Weights of a small mixture-of-experts language model, trained from scratch on English Wikipedia: 48 SwiGLU neurons an expert, 6490 steps.
Below are experts of layer 8 (counted from 0) of a mixture-of-experts language model. Rows are named router (the router's row for the expert), gate (a neuron's input weights, with its number), up (a neuron's input weights, with its number), down (a neuron's output weights, with its number) and show model dimensions 160-319. Each number is 500 + 50 x the weight over its row's rms, rounded and kept within 0 to 999. Numbers have three digits each.
After each expert's rows: "raises" lists some tokens whose logits its average output raises strongly, later layers aside; "gets" lists some tokens that make up at least twice as much of what it gets as of all text. This comes from a sample of Wikipedia text that the model never trained on. Tokens count by the router's weight.

# expert 18
router:545368513478509524582573490458454570465577507473533409412516517485568478426462410467437459526395554530485548594530536494433536466487511522514458496565450461451537449387584506428503492452445471477546551448572525483498461525541487608490522445510464584459489508588520488514457551464518469455457529533467434526418478387502562533472530528560510528449588468564478400532471511560563502561456404561519492507422408479428563467452455450460513463461481564472555518551467548486463447404553530
gate0:541507527499449490503496480443533560543540457425570507440522545516510536471488477470525544573480551503525467496499516502507457485426482537535397539553505524493560505404420523478401548515440566510502504377482461545434478546438502441526518497415496525558525492531427420462447537553495502444515447509515524479490450552487475560481503499381490475602524519495473540600477484578454413607453435466516502550476524562579522521518544468558495585637489490483400461586521518468522468454546439
up0:467486459539438586502401444473456539501479558527514479508518517518472472613509571475440482502542419576522463482457472432535524520535491485503575467463544463510500546391561504522519443556569464465473527492545512485454447543462512562595551527519515495463469456537493584456469378470409490472538473488487429558484456495525421567490503534452515509582542374522405528475541514433417497576511469457477529482474511401558507545445530448453435482528436409484505509520538598535432491463540514
down0:553561502592456627451515524609453576454543564469468542534520465518523556444428511515393477489494520491494397514549536569486475425486537450592478439447531460547467501465448536508368520495481464455505591452558485460499583509345545459484511570531487512383501528475541525475545423458506552437471574541464409517466532531439470550560502475498521548494491445498436486444498522425558601543465574580530452503567536514515336446446546547521497483505436492521460505418540516444453518455447477
raises: "\n", ":", ",", " |", " the"
gets: " was", " that", " is", " \"", " to", " it"

# expert 50
router:527446536540533481482555457458497565490580555470459441439536490524426542517445360536451445491489446509500492539589497537479514456485528485565486504600504376467623521405590527416551456501421446491525489458547505566561556520461471544537500453442470510527548522555518507556515492596457509378405496460481511622448424461580546535390477459534514601486510452550426458440433497491495560552417480447443534500422447497497568525464534562458563472535511470528451406451510468427502502424545567
gate0:451403462457540485478485541593425473453505518424499419502498572454468456466395494488479518462414535438517540471396570460520513504549452491578384478505540420512482504527502516374487596530403504546494434501546558485402492622499574506575451515423535490448530574524516480544450535522520464557538490600430498445491525542448514615588523529520478486510480494539484508556513580558578497552523458495472506483521495492428401520473444525480493577553488454467546476491525478535539473412528472
up0:563521483577445495514525431543530463504521508590580550442438486493549539527545450494463437475601457567600483548445528590494553503561563492517611524420468596462500465451510428476461437461550517450541527450418579542540503464409532495495485425483413475384547461476498420492438496493549511470523450496416488480467485533514513436433494390527486394501482478462454526516531465378532506523479515472510456449602511557559478472567587525518451526511531604397541478520470598515477432540538485
down0:464570481522553414449410465508455482489504487465518500408343501544437588485477490447464489535553447538573533522505486524516492500464448469422435504530491508537502497524480504475425436549504489373564515524504508463540585515538468590474503523491494513559460480508484389390569419522506515471473521563568481427542447442487559450513440528489481543500653483439506579507488541535584453387559472417446540475547522555473532461504567470552622376526523600558471555593484568538461534469434527
raises: "pp", "oria", "ña", "nce", "non"
gets: " of", "t", "d", "e", "ta", "ti"

# expert 108
router:552411571470416496561575580472473518523452458452505394440457527574525559480514405480444510469433536470411526540630626573527531485429582483439434552537435430367524397451529505487409380505428431556549522448503508576572481476492499528496488493462511500484516490553514492477422515444575402435546594470512468538460526454556542472440484465531549520471523498515536376498417451468497482525416460536455520580481416506450523496452534499489517480459486584474531539511420498513495479391578484
gate0:474444580462508494571522487485603510480481404565458587552541556497440531437466522473539528563503588455422513533542514490516546539451479480469496430521508545343428414577472492423392473552473497443461506525487521490490443566508450527400500479510499578526457623448548499516415529541484456533456537585545416501471569552421496480559489549500427490488519539489416363499501381492503559546511536530469513490559499458492481498480473433482512470414519545517465463504527518568457461559547460
up0:466480422572473527496473482498422515405498544438500432446438551438538475550468473501495472443529515542572441521481475529443464493619477517547552486461508503563572555447581487533601588478510457546538536499541489440466493545564588531549563495464557499461626383452449409423524481507531560507520465463407533505488541421530443552421546436529544481583474462539599589473494588521485513513515404447508445480455466497537556503521545497453475549530573450560554521520426540482467471405387555
down0:503524473601533474504424542532447433444490597491486395490547516550453495488385480537433522495487555573532551471542557572524453496532544476480377573445423441471492478503559539486546533560538469481510483490469462476551511581546548535501625410487437567463491580530464458548471477560480522405518543494476442482483576422468598481485490511540519528514496482415380447476551384498546579522528493486465483478461462500418440435490538461468471484426468580488439429547510412488512484510474528
raises: " -", ",", " |"
gets: "|", "  ", " the", " Party", " Republican", " votes"

# expert 1
router:522469504439502505532545552448456480480500551467527477487481556528512506466455448471399523435494564480519472531699532434490487477505561531546496446542455453439615489446545425516511470512439495468564452525436451499543553569558451529632558484504517503430405564491526509491575524522518393395481559498522410542483592523474545568495558507536563492503460490522500477456498413542498503515472482524491589453552415485466471434435454439432553468424538537453516497527571516524460484474436517
gate0:447494480514491458561586516512453527583426482404446416616502514515603488440486516484446480495570458436523496450505467470542412497535542511502355531643462504538496511514519467445429446466507469526629599491506504540515617487568447437512461508537515529498542510562573472520417477513481495460555455514427455452542490566455521539643460498497521456518476477456489443477425588513602573483458490437576547539441495490515518503423531511472487536522514564461554589530531447465393479497412525
up0:447512484435535481505519511511494496557463436385496494509381533481501531409470526500488602480549520486472533426468441589431489434543463510582462541575607546542522454497482471533520464476529420489524530536435555388446496527536453513463450410487480540474463456475480570550538538478464484527609447527450486406483512460474530512524571473499446567456511492476457435492474539557549373425547458503475480544427525496539476522507406466482596533415577601502508418574462497565421539475484580
down0:540587468588504457479450377556498383527474492547557559561511550492503422441534543516460481477548466588451499435390475531494533551416579482593477520473596469457488480548470478509481516616510481573517400437492406529524474500444505526602461462525472475517541501471491442597527519530523511433560485455500525504474672510537587485466525462433477526534511563427440517517465464683537505452527472503568486543480594472551483473505479575539521511465484476388530517530493527498434412460462479
raises: "ma", " |", ",", " ="
gets: "ed", "rib", "V", "tic", "gu", "d"

# expert 69
router:597375593535514466497519454526433579479509485477506385440438586551552538476450500429464443478445571461500559502522614520477504568519515520583505514491456472472509530443552482509486480462472486483505525511572445496440583529475424592496482515532526513491498557535514530500511460467524445493428540443508377576483546476516538506469589437585494569486544466461503466545495446490555533538453453554502546505499450533509577543452513495496504465439367510504559493560513548389476498398537443
gate0:537524486471566578532489486475466480487484477478468450476517513464425532523563465465550506550459636508513471521480457481529401424527564429545438612600479489418520533435465470474555486490477351503486507422482540560526506484614525540456502521515479577528495651429516544468519499566409483463483463497534509542489453381474517527475493502496518488575560524541461499465477530430621484453444540423545543465494488425436445462538477492487583550537517565476474471423465565521435488502521499
up0:523526551524503492494499493550355553455602522463422603449530566484565484515509524536597502556509466482546448499466523485464480490503494507554537476486515493504521478614504453486542588401581491586506496546586408473445414470480544486524514540446517496568497406594465483415536477416415545454449471604526402566461470647521497504484500535489451532529427533479440478447498441438479407498430447555493459594518487474493460539466510431479566556471492442485519577541547519393494473510487461
down0:523465560525380501518484505464518545515487509501619570556588478506543530467516531444427513387506491536476433585468502457502503509531570493506507523471473398559453521464508458502508543471466486543471627486539424477550482499459525475538462568432532495470527516524559506366494512475618579473576468518526525552419544435490568422497514429448551473425450525475384395590476436458461500433459483475442486585374605518511497577480473425402485476432464406465540477498514563556510463531414435
raises: "=", "\n", ",", " and", "\"", "\n\n"
gets: "=", "\n\n", "-", "|", " =", " -"

# expert 15
router:547457526486490508558605438477459494490525583488466468445564457508601575446468462418416564463480567549443507562590619463505618454472582572602533532513408476428601529440523478462470527473492453523548598501463537502492433551524478526592466520470521553460546500499519489482417508576572458397498507467483375526495509478483516566455546531541567520499523464555489451487418477513545488521481454552482486444461382515490559455479497424432513428466484501485536517526508556442500460418509487
gate0:523507488591530626555453446500466491406491556476422498474481407439434444557474517506501516557488597476419501550531577416353468458486467493545463450479436556513481485542558595534499496536552476477433581548486576449507447539500574500545489528483578536362482501466469483513493577458485466527514490438479507490429470509479505486512468547541570514542489518553505465388490542527451444577536462406552483510525561467514569560515561492483438451435472552525409402485403564496401417425488448
up0:519517498604605552528436452495460490453473528420415485524523466453437459559492516525518571565517517474419551558520599424416433462425428527507499444432438568563516485528584549502523552502516449509440567569484596495509465524501562442542534509549599548348473526461481495512470586470499463529508503495473528476471472471471532459503427574556530466526434473528539481391570503471431402517573511392523461459456519473509488499555512534544441428480451623486419381486381541526456464494557459
down0:469545495433441507523515404445396581505603460501571449534487537601420410492552512532451502509570629461505511495456438422466534572544559529521549488544512530491541516460469564547462485508520476496441460498486526460475492452485499392507501404507462446570591475492506636530523454486532484408493409462472465474537455588498578439536446452471585405554508430551496539568458517386559442418418446481539510594565572495487570533478475447512596585436521419615534550513490550532463506502520548
raises: " |", " ^", "%", "°", " (", "\n"
gets: "19", "18", " In", " 18", "In", "10"

# expert 100
router:619459564466425415490621560584448521445508527487514434449511485438604552562508370430455427500460518506508517606593549464541503558398521492553468499575404433414590506424516453462488500493450471461565561440483453521506604507501437591517525499521518536450508460518516510583483575538477498432407516482485387607487530481510552539508525472602511497499551507479521396539504461513470458542519465573484476552472409498509523507557492449422515467442459543520486529488544542452545539487543521
gate0:518422472427474451574556407435472517471553491407477452434567484491476505526535499525571456482486480541488476489473545433421566556421488472464450523556453599515513514524504506427547527554508450635510449519534510457468615530417539566604489441552526463443508560521536403495492538419534478472531541452526492441409421482565464626545495496443510621509489493485431386468539426542516493518404427506449523485515468538436553529469437504441614451563456516477487541505481423587562529433519507
up0:469544427559459435536455495492486505387542538577505547450446453480455479560491432482573471405582440502442446443520507450480525522573472505501501499577512534483435524553468621540382569520561428525452440526520528435458482476431495489522536490493486485485505571534449515501402494525496508494616475551523576531500520546510441592512567515501456535499463544574465513582509465511463471552583513485482476468474492505473492463554434417549522404492431435567517539380424442474512528450379515
down0:507585413489509467428410546411439518560520505571592497418490461512428505524484455464576509466506513580522483454446552472470478478528513469495424569449452497507608481567489460457492526546505523491537544535468517540482555555427483503456495416565470565457512465395504474515522504484495566529473417528524563566481481514516419448474496448522469451492512538523512448552542559512491455487429583508531517559482540472604487477541637538532405538523491432444479551549476572499496363517489485
raises: "ory", "uct", "y", "oir", "ón", "wer"
gets: "st", "  ", "s", "te", "t", "a"

# expert 102
router:593493572478479501561596476493530545540515438474540438490476516540542602518484433461446470492431492555444571611547531467556554480415522480490478499622359451410542413481511473472431428497430449545525578469541571522486509512535505490524471437485580582421457519526534476516450585522533392457528570459530456502434531458509518510441517473504551502461508443507429434500447421479533536499470478472486530564527425459505494498526517449488465499470489544440481567468504532486458478487514522
gate0:529511474500478458543441464448557570470514581480545407459461467568520423470391541538415529451424546499591472546504417405485424430571452488512496394421523553541517483493525521537494548434455623505485439459467498470458544456517511469556476426573548479457423505517556524531490488464392492473526645459486509526572566469549444527497432540560573389544547528389467495479485489478606568574532487446537547418464535506517537449372448440502449428533456486517459535493511493493531585528531387
up0:576513514484473517477493480370539554437530571493464514491492457561592485547448528524472444548467470519583474558527477415511375490493465486536522451598471574520499461508486537522564580483511610495550439511403502441442538480468435516529539371534616493477419556485577555513528479471445483509543603503551481502502539493507438545516450528531555492460506512468465452532494497499528468569540392470465552462460509535550538431439473476501479486542510513401407594447517476525493487504494487
down0:447589517461449577505491471529499506484473438466437460470441586512517499536547513503483578497516545462551592530479419564522525447521461504518493524521522464424426521480504469452462542490425559476554474429504511521410414552531533432528517594550510512459517553554552499590445462553476512401420585500471499430430480420508442539499550525476544522552484464445617566497564452532525490458473520431431504527547540486505422483412460477563529448536557572445414453526563395627507486416557490
raises: "\n", "-", ".", " a", " and", ";"
gets: "|", " |", "  ", "-", " —", " Party"

# expert 16
router:544508545504482518544566469547492566386589532496467394462515498576560565442446461431440541457455521531494488515504516508473559522471497485566529544535481468445575438453570500441529524473483497517615582441571511487557505594479439581505586486583543505525610496510525528456493543578494476445386513468463452557523421427488492572441504503562524586534577413560511401486426441462567497535391474571427520454504427543474592452525453504430519507443419559485559511521534504445432421407519524
gate0:556511641432554479608497508545526424567489469496573497566503504517502452529549516540458505497487495431536553451500496420551565475419517530488533452515349567447525494509458553532458515413506465458505493469551530465557504454579432537535449478477443411500592501504570458450475549478515547493579533497440472520486502515530505463552511484484539535522442506407582472502492532445646354500458512449650540486564494440428527438505513434483483440484531541477516546512475455414452509558503543
up0:550486443474453504534496418520472458535519427443523457626498443554503548417499493451359571493514420543499428485506526478472638553547471489478560480525522492463485388579524568562480663424477640486453539533477453471507478538488517460518520490546521517422508471511556565408497414525530515469475566503386466498460498456459468461506465526496474479554565498515498388481444378523458512418528532467439499408521496472481549530460396504547507528468506489497493475493500605520514411523549551
down0:534482522525526553518453468544516430416499610446424544420539559453499448485496477478473530568493521423474492547521521538480561584384538510496461486438534519492523480499501498496554544490445502452606542459604440494466493542481591579462546509498521518432563481634469515477517501554538560494472382456461536457591515469541372585398551432486464610559493585510645537491508462535583541505540491428439413507502383452589509480468537464530464463523425487541517456470570428576518457449544434
raises: "\n", " MPC", "\n\n"
gets: " |", "|", " their", " his", " Ver", " when"

# expert 28
router:518447535439553482562585461457480545441484473379456405473439595510496490433523413508480464530529660544470512555519573508457489539451477508516497457581435482474624433381614504488472453428516511516522513328585494500480551506494472594508508457507539476469481537580562478496460520463491459425464518470441433474557534488448593535465546464484505584529541480470519498501435448548497454576427502500473530587520424536493587477479480508402563433480465466549535490585505439450440509462488485
gate0:490510500421493570464460504528503574591501471483575489503485579471578466577524521469534449519512456513510511530496521536509583546454510491506435509436513507475495440373494446474476495502524501558509520399428535501502500460460511549418614566538430424503479593501524550511494445458556513447500433619417646505575507618520511545595388478478500435484484552482493553570558476500550515484400494581474531544535494510540528416537548471529399514550524378450453482515505470520474438559481474
up0:461515524418430494474434481523490563532538541555452432494426507460568434520552485430452421523530465436489411517463487521489483507467473424543471549475513488463497455464572523462529515511501481537478482484446477504488454535432530585475547537493383444479550505519482490518476447522576501448560440576528564482558517485492465547542457555506534423467488507502542498475472474582611574518484474559444495463508483503509559521546519458516422473540480438446565451444540468495436510505526545
down0:459471513474417460543427537456569451460499457534440490589458513503518551503396486542588428471433519523475598494500485440487491523484532510401522498463490435468538475472482594551567459637491428541496442541487505449521495404568481541542491588557524556431519589429522514566437509608429555531521612472452463505452515518485424446474526478452526484474385442476514423493447536468599551557424403477458574573511532634522515494484406590485503554511529512496507585530500457520448411429484441
raises: " in", " and", " by", " with", " as", ","
gets: "ed", "-", "d", " and", " directed", " released"

# expert 59
router:584470501455429522505634514547426468464493583504447470475500502479483464509523407456507519361519537541469506568574562545453454564443479518616485527538488457429592494435561395546437439497507514461552544532604435476538561442446503516546558460484573533502494463610527568408505520466516410448462529530463484539433512428532541504455567466520548512568528445497478476471451481529579472527497444553451449464445409526541578475531423433495489434434483453467574571501478545394487512459467491
gate0:594471475544418509470451449510496553424554461511397448479424483548470503526568434504423454492525525546373440510526564548488478533428508404540486478544477446523442552446520550510518479527531532486583480525537472497435543512476578458467585551456600510449567547484485555416452550538498510442532541531522475534549597468515645534443479527563586462561542469608507505548488492476527493499446561450415481508464439465543501481550513493569491478452475506499525375515493534502509473519532439
up0:543450559540557524532493378525519498557576510525536448487531538466550540475475509475597590457466521463519525503471491464487527530459474531566527484532506484435457498457511435484522587557481486533453435457631514539417443506592454496580422415505411466517546471476471433564430432522525461558429532461515440528545505462492490526488543451430516487408490536522501468507488533483586475566562410449471492450520505572462538489442531494430489515546435507478510594563517479537454489415501443
down0:481575538521498557485594500544461520530531448596498533433510534551540583474495514499543513569538547439487487462373488400604499538528509542524530520479505419417527541460475434534512484504373498459562463524545532521488563548572530455549428507507528493478574451524499596471466401473535501500541489470507477494567435520527549498506490497572520472536501462456511500479437570505553441464455515430498491519573384429472451514433428407384531492406456539525570469452534555475490531528426437
raises: " Apps", " Insecta", " Year"
gets: "a", "u", "i", "ed", " began", "o"

# expert 64
router:569421582529527449602667529566501546477474568414456415486497517550590514515468440466482445465507522482445500554584514545492531455484462547561503578516510394449624517395591464507496527455485398473533535407453537489501490528483461524537477481529495541438596477494425496446462530556569449455475548587501438528475514456572493452482517491502493500504504426470548490489408461541533510569485428489459497519500420506509503487503436483492504448487438503519576513522497512372394433479529550
gate0:613474534420435458571484504502508539513590515514507549507507582436498545520574526522536576524453485414577616525518530535518447561571555525500501450542509474540488432524544478549508484581553495527561467585450482500533573501549493443501494522586572427629394494501552451515535467488466440463504436454497456528417451425502517465450531376444495479506460509488492455453483541463479521511449503512498523484479472433447568562606584529538436499400482460526491462511429494598415499488435461
up0:474491498545486491458463462493531526535496610399524560388555423440563418479484534482453536456515571490459456582467481467333578484553556572547452544381565469486493539506482589496437543425582534503509539525405474484474450524524571539449499498495440503531605521498440463510478500554555492505462466502512489532498474532473405421506559511508439496577408553506540509446451584464491535560503485486433456520481522407466564570501550494564373503479520457509484525381500473411417392521523518
down0:469432522529493507506475452440527553516475427449450608421527512525568493407545427476574465473536485519570465486493522565509570472500488507555524508462577505443456574538533515486562498509458527463547433499522521482585493471500549492557509458583499506458506440450396470442460429484547483502452544485600531538453491440571477518550428485447437397554473475580511614493522500457505515420591475553560485530474372410497513466469453538561553411476486523522470481576448597447518575538458549
raises: "\n\n", "-", "\n", ",", " and", "."
gets: "|", "-", "0", "1", "2", "3"

# expert 52
router:562479579544520464458575505416388516384499524446514473502501528534468570469452390472481524534460505502474489606600532501451523505518502461509555560512458463490673471379584511478573494494424484483545550455540481574446599581468531522583485434472531477545462538521531481529519508590443459406452526497562438594441415450498508495407492577504519449447537417531530453518424491555503485507481477550557572515482397483503474503446505536478510541532413587476499453504512498416532514435520543
gate0:503418511540379526521525467443539483485554502498511526450501529363477461486490416473456505444544553464490460492446475448420520492545544402587497410625498553537463431512499545436531437513522476613499455466535510508514501523419474530460460588434476454478577481521429558516443470495548459482502518408520510534471493471541485446490443507473511497447617546455458514463600490557455523529510495487482619474587516449567533532359464440472538442403483490634515586533643569487491428423524591
up0:454567428568579510449513563415536546376448547427560461517539460501451519471503450476457458565511586436577494484522507488423551472585454488488536597438527501548575452484548562451504427602456442375495544496466568453565441445517486526540407470561485592525524469459561581545436505553444544533442437435502486462392494531586513440426568531482494580449516497451477583504485528606466520439494554557508588501419510514543494425539477533504480486444518506605521440554458564507481483546622462
down0:507526562632415575488618435593510508513574577476417514550555521561454559448467464518407491523577489495462520508429571538589510603383557590486544454506460450506548492579491467491489519472568450567545479549393580477477476488422566492460446643546416446538524474532476525471551558424428416523491470411432492436463426441446493476425418461441517527509557488458517484388534484550479504542447486541515447606459507572537528508491473467480496586437550536552507508525571471542494545478597510
raises: "ee", "ía", "athi", "if", "uo", "ua"
gets: "k", "c", "p", "w", "g", "f"

# expert 40
router:568440589512443536510566497478384530468505524476474451495538536553519536466521378412447490482439508477504541510633458495471487487490575470563533465450404527457621404423591404480523444510479507510591518479493514529538535512588503561525617454476529492478486491541542443441486462482499448396510544434474395487469558539450468440395467518480600457471511408506490442532434526598548495504437457544476548503535431484471469438457481472459513502469530513445576539450448499444462489405455515
gate0:571551432575559580525511547494514549562511536498413474513535500505465544465539414461490556532615421393469471528578566398417482552468505458534601482542409471436524510532526608542443485508408454518430491452452492425463516502505509480497494446482481499510496571521551476435524497566462562494546463561440337463422452477469430402453511447415554376553529456470559430505363595521605558448426542445477530468545514408477442579575555494493522561479450509502506427495412550519466518463494450
up0:511538473609496575471496530509479616527483458539430498549593507452515492520452482502464535591508447441490480562575483364443408528541586407527534510533547544522533523408578511630490507481528426565400491546470460452583563589523465507524512456423454444535426531565512472495530496587513509569583497595466443399419425505473491451504523499442519461531474426564490479482483576435545462535531435514567487449533485471543478502537595505534500537423435493478470414530442570548527548437420393
down0:502545575499454445610543455455618460481527366551429537467510506449624578558528553503475529511461525465508492533557526485479418584457438461463347423398502599541517498547534539492504513545566464518425428450438578544497471458544472445503617491549520487607430653499479513459477527494509542546494463483407511527482523566486539418482498503551533510458488558539557409452465569458506544584411506495505560483558483515427462459459511562530512479509548486446528455452548481578499501493535480
raises: "+", "work", "mo"
gets: "on", "h", "er", "il", "y", "th"

# expert 89
router:508455567524504490514583541501440522502547508465456427500537592579559541501508432462473551460476473464498565568679522413548527505494511452484533493570404441448617476471504414517585461470538569536551544403529513534515562497509498581512564472414531497494517496544524448441551518467447423436490568458492435502499511460470459517434508490511511536470497411493463429509403521520520425534384454471553511493478434457489506525487455484464457463522442478447533549492622499437410502405427522
gate0:541552521495448534497480534482507514469529560535502537475604526486526567465549599487420543461523530553398553499605483441389538534498575394548579484411537404588527433481505471505508485468431455449568505440517443501485524524586487585491516450463490502512421635522568516501509467544599574548413481485531484462450440537498434539568492503517532510481490493435511412561581578505403470502483515426473479519512528584442609505514411588443555406440496510562506586508520562630532565487522550
up0:483471416493556523425554474493471556456499519369463436472504524515402489453546486504501564492522505396522411488555488603489492448445454544483512487528492528442420532558516559426483455532474514583464555541419559538428464547466359467520445511590563573481591522489512465428403483502501523441463484439532410518591528481537513538533452561588519503574541512473534551548460515484545493464563577518486510406422491487514448490417633429485502486437560468473488421566504407471587460512465491
down0:558471414495525431480476448474540502371533593510481543474553497439508557529545514575459465531444581454445476409509442597452513395498518467482496526513526523412547445468487479549496581574508442395508405568503543506380486543463551513499478451571464499373524523592470485461604450526531527476460571480469441488372550496455427563424560553531538521514497435485571457508479509487479450477568378407588534565466457565541493423475459406412484491440387465590492473504464610528472482515517528
raises: " and", "c", "b", "-", "w", "po"
gets: "-", "ta", "n", "er", "ca", "t"

# expert 37
router:602429496496518395538648473437477503430608570462493401449527540540526564486510446431509504486443567477427584574619571523487524571459491509518494481584467486447560503504597533404521463490435472572529546450518495502489540473528496522545456420477551597454493449548526558442430491445537502477503587446494456541492520388591534522472549434549531499456525420550520434500462498520557511599445435601431503494527411531478564446491438501396550500418521530501563482529446533499514549462460524
gate0:564499589500490501570538542524428492502492544473527442627516542388522517567459506568443534396436515495567503486433484521510456488574518542533606562493532532437500522553451532520520513560547588515453509470568570552365534539499441503539493534514489464502443471627560500506473497534524502480503556509439505500572543368441516503518505504489529537449491559433480498465455468456615497619535460425502409537569440389539542466527413521453470488602466499494431498645467574542446549515526500
up0:545535523614572531505516385536417484428551576478477506466478508421405507510558502535530460520520586484542536488472462527523368553465523554451481577513537516514605514493530448447477461510539426439521550478578484633483458459527554487419636526455466462554567514447502567541490560460481538529426536511526488529526571474488578580456512465528399469485440488483486516452450484497515454515520516434461395561519493480506562517452540534495471619475475400466468488626477438523510522489458503
down0:539568397495489545464531532490525418426558431622501485476420580484471462526572429514567441454443513533519515464526466488577555467443447453491508540542471527499511481505501525448603519481549442445520413534468545516493423446521500474500550459539425433434466569461490565439518513360552494566370575587486467549500509543513572538621498510430421411473470476453539448612501532444553567471527495479640507588472369579558453503479551465505389473506479515425604529514497464554541576504397453
raises: " as", " a", ")"
gets: " as", " well", " \"", " served", " known", " be"

# expert 60
router:550470595546513490565521460459430554482520491445503345492498592561574566459484489444470434547466542481479539552512565529481525522509521475509470509527402522446525508453520474508539489490454476503526525473544522466433499534525407598548475524501527583503522495509512565413452468451511439439448555459518392530492546430497532538491439498542515453476550469446424434504468425504572476511435470491456562505483429491459593487452556448514402465465408529489630475520483491437424445415528510
gate14:506529498451488502445520560598424508476555439495439494448511543464483454461467488517509463558528476512564472485520435501547455462474542374528485631448540578448491495453497516500511502433463551444513516497474515506461433451421482529507551496570464546537451443452528488461492472546480391521592613546579432387512468471593487519458489554439527519444601474456477462513473449529482495450598470402478535470463487423475436503545556526549422491500545470545469496554502568483517399452569458
up14:401488454518475502516478429451525559515537571547555501588454413450571480556542511430479523406439562496406476512509588520481513495558461498481513499508514421511520476517458464498442473543465502547480480480459445474611461489497603447527475457339416501458580504490532422529538527482531517521478500467428563580490522511514492538527437460499423441522418547533506523506529554521560602541453533529550491481526500632567594459543505495429597554585523549488501502474498532537524571497495579
down14:496494558508506497514642490564573492442489473396467418496494498461552598468510386424437452434496516549473495520532552497486513504526506490525507505568458532486544498416551476452572486482457506510471524403487477473632492583476481502451562489543489486534592524543533542393418506532437484528452456508434513568501480428513598494515513465444540543585421512508532579601542442492477415441519489529495519545494434502441554483501529543448419553540435468469462439513544517610498447514460466
raises: "=", "\n", "\n\n", "\"", ".", " and"
gets: "=", "\n\n", ":", " |", " =", "|"

# expert 76
router:530438636534481456502571476454425486470581498475470456461575521468535486465509409466478426425431480515451585520766538552510551558434563489519488526573411447417591405428562486512500460569511428458568601451483567516452490523503453566494548506483575582490501500533501584497434593433500455494403477485462380527428519437494568531504505461527534534456566467584440434538449488500530497543496481524486540476512403507485501501487469483439496477428463533498569506481532457460514454399495508
gate0:506471452488562432460512500510575563549515425508507525517584454468550545440544549538510456514442520456542520457484500433533436487501478465535548489503498423488479517554459507519522487486592521551523380568490545463461603508480444519502503512578535491483608536467459429502453465526435535467470437465373501517479495536433498459466493415499416540510449567573431509584523498430401477524455517534461480446428496395377413544525490490524459523417523501578475426514582526500520484467517509
up0:555556436577582578577519579485501398450494381525501465563442534497433479503470493440472527598551500541446519505418567520465514514439439458447479475515457615557514524484510532519440506465420546473477588410500550445554534602487483464456533495539474442529428475503504543548625554434522510539468436521628553433535613491460519465514588635533525481521585442448544407516500531590477492536568571431513493493536517531450601527440441465553405459614479484480487534557426492512503584526412528
down0:497567410499495447533517445546531436452471531501455485484585539532555470479444470572496505531543568449461469465489554491497478490476510503442448470439483568413472525533490455455533494378448483449493516493579526446570500604468545510599509523555559456570551484567574409579429531438598438541547494510456442512550549502499469489438551580490576569475479531584504541539462416467518443534404535457498529547521433499628467596514575521454582493576419547520533459541427498583499491437615502
raises: ",", ".", ";", " in", " of", " ("
gets: "s", " years", "ers", "es", " people", " games"

# expert 103
router:524406512501435537529536499440472503441537424459492480418489573562567476538461461446430478429472499602449529559595498493505496494374562493559541526479491462514562466435581459493526401573505485506556550504551451484499527543531460544564487525509626526551536491500443514481506580534548413450498530475550379484447524466493590529532521484476567459408508468565464513455449440529550547583419462570448587429543414490475473492460454531401548521449493548546598446558534484484459481414501456
gate0:507428468478535501537515548447542579462616441580510510485567519486513497562563505444504368513543550523565547498512485450458586513449467468479504489575539401483566489570491518495516487467421497497463466526597539488577478487454449496384501415531577446431551522468579534542454496636530455478488471506557443539497579485591444560479565475563502522544582471392532485490450465489485482488525557477428521454404481446481496528517432461526520545479485478486462452473505414479509513508461550
up0:462549429437480592447456505442528469495518596597526460549548518560488562506586516544463435504495447482499405456440548479575519518485467537516496531477531502441436591443479418507496504557454542483496529503588513482607382512496473511513419595493437470439423517464534417449479474425441554479626416465449521519464540538470481403499436522538546449497464461455544443495486529589541512480502528547539469521505549495482422543409542500567470607434500459426464518572544538580483447524519623
down0:434471432482456553546448488540455615458530474555473422465497470603476553455523489433453550409521480478535526488452454499523496433525519560527536484504495620436472453523524565501559499520466494540514532512471551451524544525505533441495526549532498533406513539441592451558461454551423511479592558415379507508548459472524614543441560478423419510524486464392525558536536496595520558516504422503471561613470574552556456556448445517529598448485504549481402499425531537467471502508466549
raises: ";", " of", " from"
gets: "s", "es", "ers", "les", "ies", "ia"